Weights of a small mixture-of-experts language model, trained from scratch on English Wikipedia.
Training: a variant of SOAP for the experts, 4879 steps.
Below are experts of layer 4 (counted from 0) of a mixture-of-experts language model. Rows are named router (the router's row for the expert), gate (a neuron's input weights, with its number), up (a neuron's input weights, with its number), down (a neuron's output weights, with its number) and show model dimensions 0-191. Each number is 128 + 24 x the weight over its row's rms, rounded and kept within 0 to 255. Numbers have three digits each.
After each expert's rows: a language model's description of what the expert responds to. This comes from a sample of Wikipedia text that the model never trained on.

# expert 9
router:129142134137115157113110124128139137113117161129128138138078147137155147136101180117143143098110141171106140125154155152109135148074159121148108125087160127101104150123144136177147099146115128143110126084144165170068071121124127068083123122127115156138097134152116098111114145118125124137147139142142111099135117181085130143101134148137137136099113117148171138114170091123102143113105126147102156135087166122146108152155106129123107150108138176147138130150148101161130119139150131192140117176125096131129116075137152121116185144113114115101108142140180113157092112138156138130
gate0:188113160121149133103113128088163132100120104170120186144124113123155178136119074115145109121119095138128142086122129157080138110140115161159122113116094165135125113154132111127099114109132111130129059096148147119150119100224118137161147096179159124081130138128136117149128129131126108099154111155080134146165111124159126163124084112129147135105143134132106163141142130133102109154130129118134115145135144117126173141113119129105102147149149160169135172147124103142169157132175149103108128136141132131142118110115134152159110138148115131123093132160108148149135106101175132109
up0:158111137090108126127140122077126170119127103117176143192123129143162141150110088102126096121125139163152121121139089133151118068133132128139135144144143109114148194134088192137136120172117150125097117081151142125178154160146163082143130133137117136159118124075133107121150104091098122167123119088151120131117143096139105124137151149168146151143100134106170099189107145134092137137124129121080129134140127146143132122134095113088102163089131128130167084122133134161155130106131125150151113105154143095136147152133150095171118082128144129121122127127113103139136149119140128133
down0:109161173117079158106136112105096143063116113136099130139125126098134111154153121126160128119129109121105159103151110155089142121165093093136099128123092095143124129138111108177108121114132141102105124129132149098104094130148167099108172127147125126115122126111141114115152120097116118076133092136136114133110130139169197115169124099101159171140183122112113111136040118092112126122101118180160137115132122140106143100139116124134104161127156118118092118131141122142100115099131131165109131139089148122181155129098139122138092132141139108125139136133098109148122162188116124134
What it handles: Inner stems of Latinate words, often after prefixes con-, re-, inter- and before -ed or -ation, such as ject, duc, cess.

# expert 62
router:119108112136133158132111142132151116135118171128133121086088149129123150181138105126125165143134126113094171167164106123119104153107079117100191122116138118036104167116132153133144125145072124116115165130133124142088102087130139100106120113104137134146134124131130141165104170159151119148143161119125154106128110136142108119127114180138113123117132091110157081128120137124135107151136119100114129138111131137148119161141128121158122134120136158136131083132083151179151174164110179124092125110105122172101189133101134145148117109171111146160092121096168135136132141118116127139
gate0:120116139118080097084102156130100162105104133136141142127123126118113141111103137128124129182113147081107110168210062128156118125109090094140142118193157106069101143158131110144135140103130139115178181144134109126103102114115133093122102152128153136131093129120133134095124113096123141170149151136137177136134125129118101114141125150114122171120116117115138121149137129158129145092135070154118110136122139103157102160125148153092077130148120119122098138130142147151127144149103144101131149155113119109088101178095101082108116106134150131116129116101139127096129086124129099135
up0:096120135143099082080110134159120110113105078111137111146109182143127132101128150221156154124109144149098111152189074122146124143102122090128115131164130131088123145166150072146104144132130095134124156154112109110135085118129139118137127097127144101170136131103137130086154107089137141148169132119130128131142117164102098132161134124135093116134119116114118159157100111142134164142116099137106094109113146150147119127149122155109070144133163133114122177126155105127148142162119134080123185171154135155139125141144127130122161108137155128104099107100166125132124123126104126124
down0:150131147141131126087139133117100151124129106073145137134141117159120119098163119156166135120088133126166124105124127150120151189139134107085139143081111154073094173129132090189133117146149136125093098130089147126110143160168119044078116114140146115106153078126153123089159129121140102137128146119154135118110086125130169135165131120103121114150103139122150140120140129139150099144130126105102135110154132115129104128104132131108148108155161135104155112157113126077170119096154099105177140175139145144126135088134125147078114108115122140131177123128119103116122115150103138108
What it handles: First capital piece of a surname or proper name after a first name or de, e.g. de B-éthune, Sch-midt, Sz-maglewska.

# expert 24
router:117089131169142138104093159203122134085102144115120128151106094151155117148130111116158145122127161121131147156131150141107088121126139148108137136097133115131119161180140136141144085125144104152135143167118158153126131128161128122098113130132121136134135141130121105160113187168151124143107118105102134131096102159096119114125137151160124156156114132140172103136146101088083104146105139097189125126126106112142174151184108121153108142108110148147118124133131138141107133204124152186100092124139133185120117130117176138078152130149147156122111104125146170136124135110132164120
gate1:060126136152188109124124124112138173133113173132137080141136144118119122093130135077122134121126129119120115138096085151150127128146142125144106143130133128111111135144100122108109144143139121104122087119128177136104087177139143111146174139103096107121102101157143158112148162096104140106148133107139128122160157160149177128130097099124104120081147134143147102119132118138141154128103161114133149083102122129151150126094144173156111103127137092147165117146091133144156134038130080127164112144129113136157090116125150092112100157132136111088146181154119123113114121145167112141
up1:160142114107042080127148163128159080091173108133140157114090088130156121138127129108140094152127129136128159112119155132105125135119107113135153122123138108177113095115129171145132114104131152144161160127086089121142135076102129134135097101149163098119114142110129076121122098157136125143107119128122138127104114110107110111120164133149131106093149110115113178131114122123150104138121116110079102131155129125110130108102107098101171149113097156067093119147171058128112077165120158164117161120136150117138153145160118151159144098113108120150142116115128123112147134124109132132
down1:112168123114127155163107164132136130083131136113151077125128103142163111138171119073112118117131124143090142132156120161205146123100120166105112143127118132142126146122099119075184131146135148116131091143068139127111115150147106133182137120118158122115124097115108164094131150145104107142156174115128133144142094102132155112092139079131093145111144140133174084117133160138117123158081145119126149133136132110122158144144142145145098116129129126151176165171161163152182161095073140139157144129119109160117128180132142130122126152111125129109145123140138109157120146119119135127
What it handles: Final pieces completing a multi-piece word, mostly noun suffixes such as -ations, -ments, -eries, -ology, -ium.

# expert 53
router:088095143139119123121087112144155141116100143101149119119145096116130196121124131097123144119138132120080138141104109166116109097108138146128183112123168105047090126147144175151091141117112101131110157136139151127119082110139127120129134131081126175161137134110153145160149139135117104130119182124146151073105096149148109148115148135150130100120118116093116086119140084143117115139116112098151138126090151093167134151140078152136142139147148167179074110129142147132143149158103166133104127132122132155105128148098144103114153129130093148144131127085125160144136088130120136146
gate0:154109158135133126161160116097104136102118174133135128118161154145124116139124142147092068061148130132161122140148150157111143160160140131165156134113104114147150115163171124163125115118130127149116111140121155103151155149101116126118119146161088116145103133125125120147139158102090145124095130147125098109059188140096087166110133139140111136122097132130153106186144100122117100107159139112119156120128115114147168097156151177146124126097162125114135175134143096158101149159118118127119144121089169169133138137168141110127153136111136098163106146120175127096105142176133134150
up0:078116127161092096140121156109141065156132107081153101156080113094132105104149105154116137168135161107109122128149109103121124117143124113143108105107107089164124120138093113148104170134124123130124112097129161118163124097147134141137142133124139138131131100125124135092135118077150146120076111103178144104088185120110157134154161109138087141108168105103152118141168134088124119143154125145152137130144123109137128140148134085169125127105146146094095154109158187086127134183131138137107138142154132084150128141144131126090116125112166153110129143098117105137134157117178169131
down0:153122090116100106146115131146155126112102156105120066160137115187084090128155141102097170132148143124133123163152136109116105037131121119136155169163141148139075099143136133125111134130118146096096120121108123098152141122175134124140119107147140109156108146125153130107125096150130163126167121084133151129102104098157147134146105124130151102142162124083169075097144135093138122092120184136124126119123125123111124120096103125162104116130101133124081106124112193141137102115118120119126130103140118123124128130105097118136156143109151131115150108115126125135107080152113060117
What it handles: Spaces, numbers, signs and line breaks in stat and results tables, e.g. −4, 0, %, ±%, empty cells, Notes and Pts headers.

# expert 37
router:092118128141128118138114145132122132105116129098116158116115120130149119108112100153145145121140201134109155148113131139112090155113127141111111126124142097135088141168148130152166134146122144151155106123168128133108134086130128122132121100104105138133155110135139111136131165171138151145117160139130143079127110190105134140119156143125115171096114108108182071115162101107100124107113138120131138106131119104115132142155090106154141079112130129137114053144122142183144117217134133175131081163138103155138128137109128107110147132127109095153126113115123135073108108073152170131
gate0:103110116125120152187119134154147112160126156170130133141185106118085101156105127135142162092185110154151130140149133104135120125135137124177128127110115134164132142086111066113094143097146123117160127144150119149120087120125163121143128119114135103150168142088143121147154132120130161092154132164129112105146124115098112182129149118144125189110131115153110150100141152150116093127131168112112127156154132113135143176133138147098147111133133116170106138187140146157146142103134129077153142110123165163137131105131144150145127173097156149115110163115157107133101159168081125100
up0:103079124157122149112151128144116168173139078156100163194157069084117120181115128112131125093154126140133164135141127129132136133158135122162110129121117147134139091060123120143130159122102109108118138134116114121149113175133131074115146107119141104145134143145123137142105135137124176106140167184106117120137117131058129131144088080156127128113119088126139121142099111104105127102157124111104133120128121148111143117125128166108126123101144141122132094168149119166133089115153124078133127129144133117157110153147149173115128175099133170137114109125140168137095114078103125129
down0:130147129106153113089116120147126152151187097142150137153076140188168103090112131143126132135126132104081132125126173114122179148106120148079111133146162103113140155158108112105131135106138186178122090120098147122110135105162137094134133161118117147112088059130126127129143145116091103129109173116139141145140161143130136151116118169140129147129168195138113097117132147128137168152110114113146133091127116145120126103127108140170105145131147143114121131116111098088083135133122134153134184142087152137095132135113099086129138099123125097119118153143124107156116128096146166097
What it handles: Word-final suffix pieces forming adjectives or participles, such as -ed, -able, -ical, -ful, as in unmarked, uncomfortable.

# expert 15
router:123126120116075152145112127147151133088137159129162155140091133150127135130134112138107203124131166143137135150125129125120129126118156110137147113113158109086092133099194146147137100133133112094080153095154131148112052106092152080113094111115106140149147115116131154132147137103083102122158162126121121073116080136111148105145169126102116128094125113130163132083152123153136133111105076135115131164094149130138109146175114106117138153153111131146120100152106118169105138124183121171078131119138121121126129093123105166105126142140103102134130133141129121149173149111131127109
gate0:095168122119139161167104157121154181111111130090123141112125119156125147096159152136129131102128125158130103134136132120118082134132116147133133098048132136116162156111128151157143159162172140108116135141140133136132097124137166148104176112129133102117105130146101165134108149088130138116121118068086173140131101116141126121141127137150114140107188126143157165115106151155126168113158102125126149105185150058154136145165157147152164087137121129156162113116137125165105165129118157107135142105121120124137136121088141128100154140133112117165094120162142146130150140132100161084
up0:114151089121110147145068100099137143153160089115105173104145096129119084149174147108172156111127111125095144124126178118136169140136120157154100129087103115118151114113110133115128164185125162117109133119132105142106130177123163125140150133142136084170092143115117155136127143132156111149074119112095159137134097104145147105133140142149144132150166175136135153161121146140118151121153110152122164086172168101129145116144120141118131091084112096119120137131132154128069150162114127114142143125139117120138128132117130127152144079147126194147109107103143184141131105124123146107
down0:129110118117145087094121110098145146139082142135102123143115200102114138136081175088110088124092115121127109119124142189110101112122146150137144113103142122133183185095133099140132122150155138117118159136135116153163129159099120113145142109097133111118161154137117154128193082107093130155123145115161137163134106138136152070113105109145124119143131141128109130155116154084125093094166083144109108154123168115118104130205145138161147131115128114155137138125118163120159104131141117111130095124112137106155126120128117186168112103106107122141121111127148132105142143086129121134
What it handles: Word pieces just after a capital or short opening piece in foreign names and technical terms, such as od, ov, agn, ou.

# expert 52
router:115134090127070198166107150151125127112143144121141119098137158169152130133156123120115153151138120121085169148142119138108100103111104163093105139105113118117133133171119166115149106135125097124108136115106153167104140109143158114123102134110141135137154141137164116143097149141136132142143202106103117111106103174127086126161146138102132173111085120100117108134123130076120107134152123159143158143077114106127138170156122134101135112151124152118090086132136094148165163116153126137075115149140113148088136107101141130128115130144096148137136146146200177165143126140141139115
gate1:130181175122122116095125113089123106106122133175122087169136128123105139109150125134103165160123149139124122116141153189119111137120105088091076134130109109175115163120144139143170103172143149108118149130124114090070116134114137153115117101074144148078124126112096144138108149149149079143105088108155123136101140111133112108110129153151150137112120137139114144112139142115149118116171145123138127153138133149110108133121124088127105115100165112167106150138106104105153145117173104148125172158128130140165086156083069134125149136071116120098156103142157112104143121151143145146
up1:164126110145117147097082087130127126125165111065099106127087142133105107134142130182126155156129101109107127133109147110162144167157097152135153131136097141113120105154119140102141146110144178159132138108118152135109167107113126131113126137094103145107153108109163121142110122112113136119138126111141121123192152128152135143107136155176162139120083175168124125128091147154121120125070084105143126130148110142142152144182161167116170110095155119153129103124116139119120153079107168151107187109111112116139080129141111068114108110133110145126130117158149137131169139133162134115
down1:124117124086140120151126151090127136112128127150153147121152176126133144159087123108096120128140117085163151154138111112104100138148098125109101126060132098108104114123129127146123142122160120116124165144087135096130116182114120110126142147150122134145131131116126107149137103105093142118111090158129128158116111102135112164128167175103102130116115087093110099164121087131096103122169140156115104164126136133148107126128123117136110164143101122127189126135164154163083141141141110119127101041105132094117198164120095113131126116096109103126082111105110132138129114148074141144
What it handles: Prepositions and conjunctions joining name parts or phrases, mainly of and by: Department of, Member of Parliament, presented by, featuring.

# expert 51
router:078092121134093176108113124166196162123131121147166146123101180156123149138145124106147121152110145108109145131128174156129099147102145174165146136101140140088102142132160166156123081143104085117115152107130165143103114108122150076100126111131107153129143116159136074135151133139133153104123156095138154101096111121107102146150128132148139113124117127155166141139094094081116100154097123143156156161080153125128121128133098125135166114109129105117155101138103147144165168134171166197123119138159112127115130150096114144147135128124124141109156147154126123116142124102150111125
gate0:136172127136102144063084131182133121107151139158127138104118142156112097129153182133113119086129134151116143160112149152124150116155104171131123138132114091095150129114114136094124126086140094130123118173130174145141137094108095152114133142152128134112149143185134126152121082123126116107152150155133108142109116152176100161130156124130151090152130101126131124126087161163114134133150152116123118137092141063147100129089149156139140134129193145153131126141143130110107133100091148119110061125158143130141131099145103129164129107115092135135117138104101062099105120122133090115
up0:129137157144088149097152138103121170138146110114142141129126151177094117146160155043131187102126133126103139151155169135082109139133130125145167134118157103135154127119142107144155127080161096112114142125128132126126143177116135146079118149137125151147146105147094117164142119116117142138146124173115111140104111123131139126115145085162127193100127112150122143096148150096147180126144106134122146140075120155134118177118171106143127120107138131117127126155153117109138136131061129113133141141148081139110120146134137141111163129113132147090102137097134119093103126158169067156
down0:122122087110134136167137176175145124110115141146139124157123150123107092126093148092136100113146159134118126145093141097122085125079103126122126123183179170141144133168111114075131132156111082124150153126135137128142094100133113092119135151148160143095116174111174117143133119127092153142115153104131086125135150136144118115133145104128116127152110109068086126126111127116150139097114095146124107140149113166149140122076143121132130138124174117126147118156099169122145139096124148106114141117153135152126098185161095164145118191162122138102138128148132124161141099131132190158
What it handles: Middle syllables of personal and place names, often after a first capital piece, such as Crist-ian, Gl-enc-ore, Cau-ch-y.

# expert 8
router:122110138120113134113090151176132094096127144083118095175105103107132134129107139143161111137120131154110147174133120147112067127082128151134119137076117109121124152144133150102136085106103131149125114140163151144103110086092144114116107106109136114112153148101132155172084169126127115146165136097138123084135130139121132132065153128152110131111110112152156119105160112073118114182118119078116141160104131094167137148169071130172117126103108134159115128144100112156125150171117116131118118099133128131068130135126139100131145158114109124123127139112146134105129082075139117146
gate0:145165138149144140118115128073143132150126127110126130153134162133090119147159139140148169117163116125118143180105110129146099174116165159172119110169125061078102152141139139106138134105133098105118123113111122091129135084145154145136108140123160115109154138112128163065079099154077181079133132101147144109148122061103149154135079136116143179092118132133132135114115154144102156147130110131130155140145099150168152157141096133104091115127146091113115162156137099132144138126131133131130155160113111141115122136098119166137141144102122103135130097106129155122148098113103135127
up0:183137104150141111119113136122115112170119128100130089159137120091095153121166168131148094120119190141119080133122145126187136138110117127124153105122103095143141152156146128119137104134141095102087130145139135119109123085145150141140113145139187141155128123119136149065099126133122153092179146133178096105075141111078167150112145120135114153118122145119127130180109121152106200140123133124164176136175153142133180153142127132126127131159171114139152095156148131091137139104124138141149144141125101118086108124096121143113124141139135133132135121127116130097112105130099167108
down0:119114122151128140121121085089101160111119118134128096121111147126167107110121154137164116109115144110138141174148136132110159159133112118099127157131172176149109081128128118131128133101142156182104127137161082117120092170129158134100150112167108082150137122142184153142145143096164096136152109140099097133135156150134116127174131146154125091117115115122089103113144166098155089109148127102099113127085160139212127148121103111151137167142138114159105120133134115130082138152121104120200147128100114136117133138097104119149126146153133124121114161119152141128084137125119138175
What it handles: Spelled-out counts and quantifiers before nouns, often after prepositions, such as two, three, several, both, many, one of.

# expert 1
router:107161124158116158135147123167118153101158136138125149118084125138137149122103158137177179125167196124104146141113133126116105155131140113128148150105178091128088099108173163144158112091125120120152105135165144126116123101120148111132112081119067147109150181098152083153131145150077142129125126126129153082090103139100160161108131141138115144124105112137156110114150092079114120163134096101147126142120107090121133144134078087148130129110150151155136103134139128155112144152148093158111124146163165147114143122125142104093135115100112097146136137108135124100127115100164170122
gate0:099137099167150097110122125104118126110144114156140147122146078094138152125107146119123119104144134142128153125124161150101108163164142128139139155101122131080149117123091143113093132127087138113148085124104175128108131137155123106098142099127139116134131147146135128124180102106100105132157140083149126144132107141133132123109106128077158129136197166094134144103137113129087108142162124135148101139149101098128137141093140184119144157113078161115074104096171120152137124156107105119115140133159149069134096127126123086090172155143149129186148117128102120148142129072110103130
up0:150128148133152125120072124120122166158098143131107109159157083078109133106110114109143135139079122167114138138138135101124153109099146120167120105136128146112138161135133149136152090164177179162124154144114156103099133162152103149099130084096106150091167125130122142111151122106142113125136099129112109111087126184125131116147182138108103153150103120118133094161134106147106078077128126104146106104125126158166107093151134088114139119143133110123143163102135106148159141119137119116125151168131129112133178074093157127128132112094153109179099146130144143117095155125092142123
down0:090151109146118131150135147142140110106128117158145153131163166115153129144082105116103138133109049157182115147124111033112184151135174119146140135107109126139102129083118151150169094141110133121147145172111101129119114127131116117140106126141131137115084089159145135092141154161111089140145096123120099149143140117134118096126080100111126044128115128109137103145126114139109113125088104119144110127118111124128146121114133153141105117126110088117094122122113158174097133144114118128152142129153147137159120137145152111136114163149118121124144115091092105161076106129123150163
What it handles: Everyday adjectives and their comparative endings after a or the, such as large, high, nearby, wider, healthier.

# expert 41
router:129114104136129148132047125160152096126137177126152138097105089092154137158137104109160134128117131152129152141153146171122105171132112136117158112107118133103132131114141137134148110133109110087142167124114122162136105121143099095121118131133149123195164129133155108159092155151147130172107141142135143125107112142107101118102148158134134149128133104169138124091135129145124109133108110101167148126090148131168151165178129160159117117132105126144112120162116128174136112151148109196063109110107156128099131143141100180168118123148064146116127142118143162138102143141151157146
gate2:102150144121064127125087114111172069081136117102137143145151127107141159110108141124149128109137169120088110148145094140177107142143111082102133109106116154111127176106165178106140118162134126129130095124127102093153088103130130167112110106110118077162093151140104122063115121139129132115173128105124128145099094090122087149167150084057150152164132160150126126143118119107156130115121121134132096111134130119147109128144120144101130148169105148127133145128119103103141150114131157156136149124138100102136089136159148127117120090110148125083123106150143125126102135126093125153
up2:150162133104120132126141115104150117092159116119159130121114124112098145088141145134161138100133149106084136140123114147104126162185088122141086165128124107108126140167181140124120128150094101133108072144138095139180125126108146140104124132119119067139137126144116136127159112152143139146154084107048113133105085098149115122172182120096168132144095103169114142166142154138103165094136118144149109132127091142139116107148124134139130123148099134113125131168154129128118130102130163115121151139114142151082114123160131139132113087169150152117126109101130124158166126159074133168
down2:117132137076165100135092125133146091150184141160145085161124141164120135090163132145135150138117158152170158144159087141132149158129118153108166111149107147161151133109148132151123109150145133173071100122119128147160147097153140112162120123142138131127128114137123115163158150135109138123111105126125119167123082133127157066142120102132134139122105097104074117125107105146156121144075109136128148146201159125142100120112134129160125167099163101134122106133156155117133136094101144162104139161165126160145121150094113136086159160093125127135100141103172092131133125144120121137
What it handles: Middle pieces of transliterated South Asian, Slavic or Central European names, like gh, kh, zh, č, ag in Devanagari, Fatehpur, Singh.

# expert 63
router:086101128133109150123102117114129119107116118101115124129136119139157145089112130097144134131109152119079190140145116144141141121139104180140108092094118120118114093151152131149123107115135138138161120132155163184145134144127124100106103125122123134138161112128160109141144155171135147124164131155128131104075096182105128119094139155120101165081108141108157105129141135127075135156113106166130143151112140120128140187159099114136163113093112167142122088118140079158132164184136156154113081147140090130134123116105136096077175117148092116136098102135133158116152143102148129151
gate0:120064144117120074134081140106120136091161079099116173102119167113089108129100124153153131128093118139119128130139151129115080091103138153121135128110101110107125131106122134137112139128138107141143120152134172142114100122165132168129139154149059133127149153146174099136142121151119127155128142122130068136166129142110092133129080105139119100181121171136086121134127120140101115117128158157145160149127066135128134120130127104125122143142099126125122101108140113145137161132152135147130106149152172131131135090183159134144146101092134079177092107089122150153139109143106112098
up0:123077154146121112124099125138130143125148120125131134099137139091134109130121156116146120117113120124123162182144102147141104107147154170134114116138104093168127112092147090127144088123105124157176137170155138123110106127148159147103111101104142137093138138169123130086123136155136134135121123107150059094162096100129130106163100140143139140166101174090131118141199067130128159159133154129186148120138111145123159103095131115095127162083126160172114124120126093167138129126124136168145139133113123125147087108137136115167155120110128126159087138130133172139112138112157122080
down0:119138140114112100158140122106142166125137162131149134129132113109102131102110107098122120118160143165101095104137089135128129097173135160159084140122148149129112104092131150136149162145133115112113152197155096071142168124097120166174166158102159104141133095151162147087105109149109123118097102101132129137148159111143135137135118120053139156130140130139132085116091151098122100120171145145146167071116133116153172141124126160072159152139123160157154154134129142120117098170104102140107123144156132127107110150137125143090130125144158099095138101131156111119136138150111147134
What it handles: Derivational suffixes closing a word, such as -ing, -ial, -ation, -ator, -ism, often in biographies and political or award contexts.

# expert 54
router:121114142104125127128117126121150128073170118103111118130098076101135146131099137117151133164130112147087137156135157143094111131090119142141143101107150092129124111162151174134168106136075114118108092109157149131137122087103132105074102090105173137106147148148119120152128125143111115141135168150104116099099139143126133102111149156145112110136139120115121105113133067138125119131085123103179159137116137071143134163173112141124102086119118156148148083148095087172131151127138143146079128139138118169113129153106187107122122157118092135180140145134143143142130119086133159130
gate0:108125129145144097104131145138141085127155151134143131148153162121122097131093099136133121149133100124155126109127092114141106141142130142141110128114152126173114149095143115171127185147110148148131110143178169118098157103092150116111120093067135135137179118162122137133122119118136094074101161137158158119155103140129072157133168136167159119146093110099106161075113083128123114145120124133130114150132139087158117119124117119127121134093102106144149176123159128168180109130098151111170103134105129163099122092158132150128107133115122137170164118112158101174132149122129173108
up0:131119138172146086099142119159112100134168122118135156140131155118122088115096110145163131114112132122159137117128092166186139144122118117152099172120084151160148145102137122135100154126138083123129142117143155127137179124126137156116119127088107082144134116142130123150110142124137071096130175128149130074127119122090076138169142098163144105120138101128139107084113081149138112152112117139143099146115118094127105114154114124175165137106104142163146170121128150127117091118101148134181096120113160189146138160178093123109124148109154144147143137112127127139129152150167160133
down0:123119122108167072112136116090083141184126134136118082110124133109178124101132119164083163144096104106105087155111135133136122156100099126137109134184089117157160103132092137125102131166098168133104143140102116153128105123154098154136117137121141165144145116128129135099131176096160169123098127136138123158140146136168151154110127167128165147107145160129074141127125134123147136140100100117122115143096139168135100111133108151129146154101157157162145089123138157135123154106138119131124184103102122131149114109141103132121100118072130130121178150154158102095114118116092169122
What it handles: Main verbs and past participles after a subject or auxiliary, such as made, released, won, founded, purchased.

# expert 59
router:134111138134078162114114144134135130083152196080133126117118145158155173150116113126096166139112139138113170181147132119109102137142123140124152114111122123096099151150147157169132116092121112148116158171144188150130091079101182102128098095109154156145117164100151147132092175157113105142110169139130116122134105194123128135130129129113137100157139110123187102122112127082156112132123125095149119155143158117151134149128101096161133126105107131132149126120089132119122148176120125156096109125111161097119141145108134153109130181154120106136150130097150141124134134126123103129
gate0:123153123107138139138090126132085114117147135133123132169155186134100128122144121135134144141116127158135176063099143087120146101060164148087150110132168116131127142078157134122127161161144126125118109148136127146118142141108113095124099169106084139128132134148151117113153107145162157153121089157102157135117140121151179127167142145114143131181132137148178135100131127131168110136145161081130104128117111128123138139139113152110149134160168128132124134140118101106131133152101169120156099085114117108132095102111200136102119124120083097107140136172091093150141125168148122141
up0:104101153116153111130129122154108133114147149126106143168164112148086156125131170133150119141140187166137116168140101104111117187113113115151121145123131098121131096108146161120144089132094165159178127116167134133141124112086128142155151165111104107150112129123177124095166112111115142107116129206120130096105079106154143149100174131154139087140150118082151127119105093141134136088133125109166127122120139138139114091127149127119141110111147107118113190111178091111138112139123121090162160144141111104127106142142098100090087145145093113102109150143125133130130120134110131097
down0:170127115144097133139101148120151122138090114143137104107138140144117121119147133102111076138098133134138096128134131129128131170161131144107147077160106095114102121114108146193098134110106142146064102123094156161143137131159093149150121135119132155146156136125180126116128159111098154119105170147142149109134158102197170128135137137121115101136116130176154126099101118133181112122130085116096109154111147158120106130107155095092110125102157122111153124095157166145138152155079171077144103106130107131108096113101114148120116091124117091141101111107177145145123121155139113124
What it handles: Capital letters inside or ending acronyms and codes, such as IUCN, MoD, AlGaN, UCI, state codes like KY.

# expert 43
router:120111091114093142136102121126164102109124146120144107104094154112138225136109115112155177095133119116106140175148125121099111148118135112095123153114175111106134125153138152124145099119098129138100145129146129139105130112120142121148093125069118165128109147113145145158100164134155127128144147127136132073124096156144149122101127140144108107136090086088142079110124098125108080141121122132122124138105185094116116170153116113165147122132150152152102042129143180153116121158127163129075109125142115153109136123128088124119131132107106161150145131093138119104128113147134132138
gate0:135156146164081127121130131158136148130150129134143127138103107130131139138136141145128076164118128165140173159112139107138107113091170123120166128159132121123090115133144158194158104111127101129111147109154131133120149109121117098167145148132146148130129181158087125166097129140100098143123113114125095120137101103203090130139110129109166144156121126105119134131130139071128099150111145097122150131125135160104175121133137098093140122056124164146132135121142159135106151173107136147129119135089121131117122112138140133162115146164150118202142108193141130126123079131153113154
up0:113122094121146072136194130139165150145119118144147137111122120155093128134151146133127104171109136132116169181099141114162137084131135117115151132157153148118118105109130148133137151116105112120120146149123150145169152105150106124167154100122104140153122124141117092157136097190115096137113131108106133076088134131181128113133124158140164127118121135109142137131112131116108106153112120094126122132166144145110186100088102080140176083062164116120127151143140083096135096107125133139175118145123104158148097102168143139139112119170165130146118142157158141122151111103137147114
down0:132122106145138177080134120144111089127114098119091149155114138129154128146141155112134128123119121151077144143127130161116122098093099135121158086142099146099148104141161123110135131118127136141121144156128135096152165124129122141124144122106133115108107091142095118092135127149143104140116116131181112131107125165143135059134118159100152143106121135123157157080129141155129165194103091139124169159135190113143125126109111165171108114151137161164132125115131152126151181105081143092127104111143135140166163152151137095154145115072119119115184103148131170129154100152132119160
What it handles: Short entries inside table cells in filmographies, sports and results tables, such as Himself, closing ), em dash, Nominated.

# expert 11
router:080099109128128148147127137138162119150111147142174106086093159117134174177112127091130150105156137124101162168132125141144107171112137165108150133099149087076093150116186150134153120160108118141101139127145156137121100093146143117099129109108122156127119136114162144163114157144135091109133133104117163092141131150143101157120146134167131141095135076105120069128145102135101095127121101121129132154119133123125133173140122128146122113121140125140131080120096146180161158125140156134094123094176108160113127144088119162152128123149131109147130121082168173162144146096126111126
gate1:142123175172142145127080140139131097142173133119163168111071130169143103092119140147138108123114131138150095170132084142117143097126109153113145152126142127133105118123139155130110134139109093116101107150094092191154076100108132134120122113108118191089129120129138106143131130119128097139143120114090133171156150130126149148122110130145170135099118108099102117135149141098118142141116146145115187113116153127129151064119143093138125114133192167137166145124104120170124137123133127153175110120104140057166126141127142106144119096120117104159139143138147103093153160114125113149
up1:130104112106104133165169102091084119154127136151064109160145113094187145146147139146121090085125134149132130099139124110149088126112146093168131123163131161157143108112132135116141141100093136149169128138134125098119164147168136113098110140162164117144155149108163168113130120136166115104128084161181163091114131132149146131106111133117114083149140172124121149130129113128123112076126147123119095100121108110146105185137086129132121105103096089126107104126151134109103149154098148103123154123135139142088123120111101122133070157119141130119148135143133100126141083090129174117
down1:147116154147136151106153137128179127102118118116098171134143154109093113129134163101159144132141153143164193151154180134123127139111154133124103150156109117158150134096150145145101139127140147090097131124114121126129148118127075090128150112120134151147138080112145115109099096124121142125127162121132109140120100134082082145093170168158129076118141159123157124135116135108128157121120123129118110123151154127114108154117125146141080144152064148084069114173171130142129117106107079135135139157131063184148159129130141146133141125139160130137134131134109106173102108126133094097
What it handles: First token of a table cell or list item after a pipe or dash, such as football positions MF, DF, FW, results Win/Loss, years, party names.

# expert 50
router:125130129142096185117144139103162157121147159105162107096102160143150167165104113110101128165129146157132174190162124150114096153143150120097164105120175117081119150126177160155102134168147133149102120153162131148085061123126166110118098137089142182130174131105135102147125141105139128114134145106130125109121118153146138161140131143136132119108093104108152114154134147124113107126100120082150156122106135117145105175141101149122133120107119133158151115106110147166138178136124145163120086120149159103115151093130115140131128159146099103123113124077143146153138146138159122130
gate0:126119107155113116125179108144145145157082129121123150092135106154096149128131131128143123123146112150110129125134097147181162129131147148170113120139146114109110093143172117114115163180123081137066138132104113145126094119110170173104055154139124134141171112118117117165080126106140167142110129136069121089121119129160151120157178101089140153127105155105096130099133127136110076107147116159096118147132134165119110140150116118143149138127139130118113116145127184170135140123158133112113144155105160148105149150140064141144144137107116099152115146130105137134115146109127099085
up0:123128095102096139137176125111133130189114146145146127101129128146116142170157171117134110161130119128113130146123127118138107126130131101102165164136135044131090111125169168126147137173124148114075143141112104107112131122137149153107141155143118142114172125094125078144111109146159158118121142144061103120127156175152123159116158115143131124138145121102134128142113114145137111117146131176105161119140156129142141137124099129157153155168083142152129094178079137140124156178127115165105107114152084148127119151158144135154115144108108085141133114131114184121170107112099143122
down0:126116121141054197137086115146155147144138155112151106117117144168111099101128089146134131132126089120118136099131100139080125123156146149095112144111135180148118131135107153141093126097113137121163109133124122146136143147105136116116148135107119106136116135163151177131154143095087145165113150140159160102049105137120093114133135168138143178152100163159125148111162156087161075121117125090105152172116113102178118162147139145137135124111117132092117132141140147125142128138130165151159140157109166136089128106126152123123129089149153128157126100111114104114107135145139146104
What it handles: First capital piece of a word at line starts or after brackets, quotes or hyphens, mostly names and titles: Reg-inald, St-rømsgod.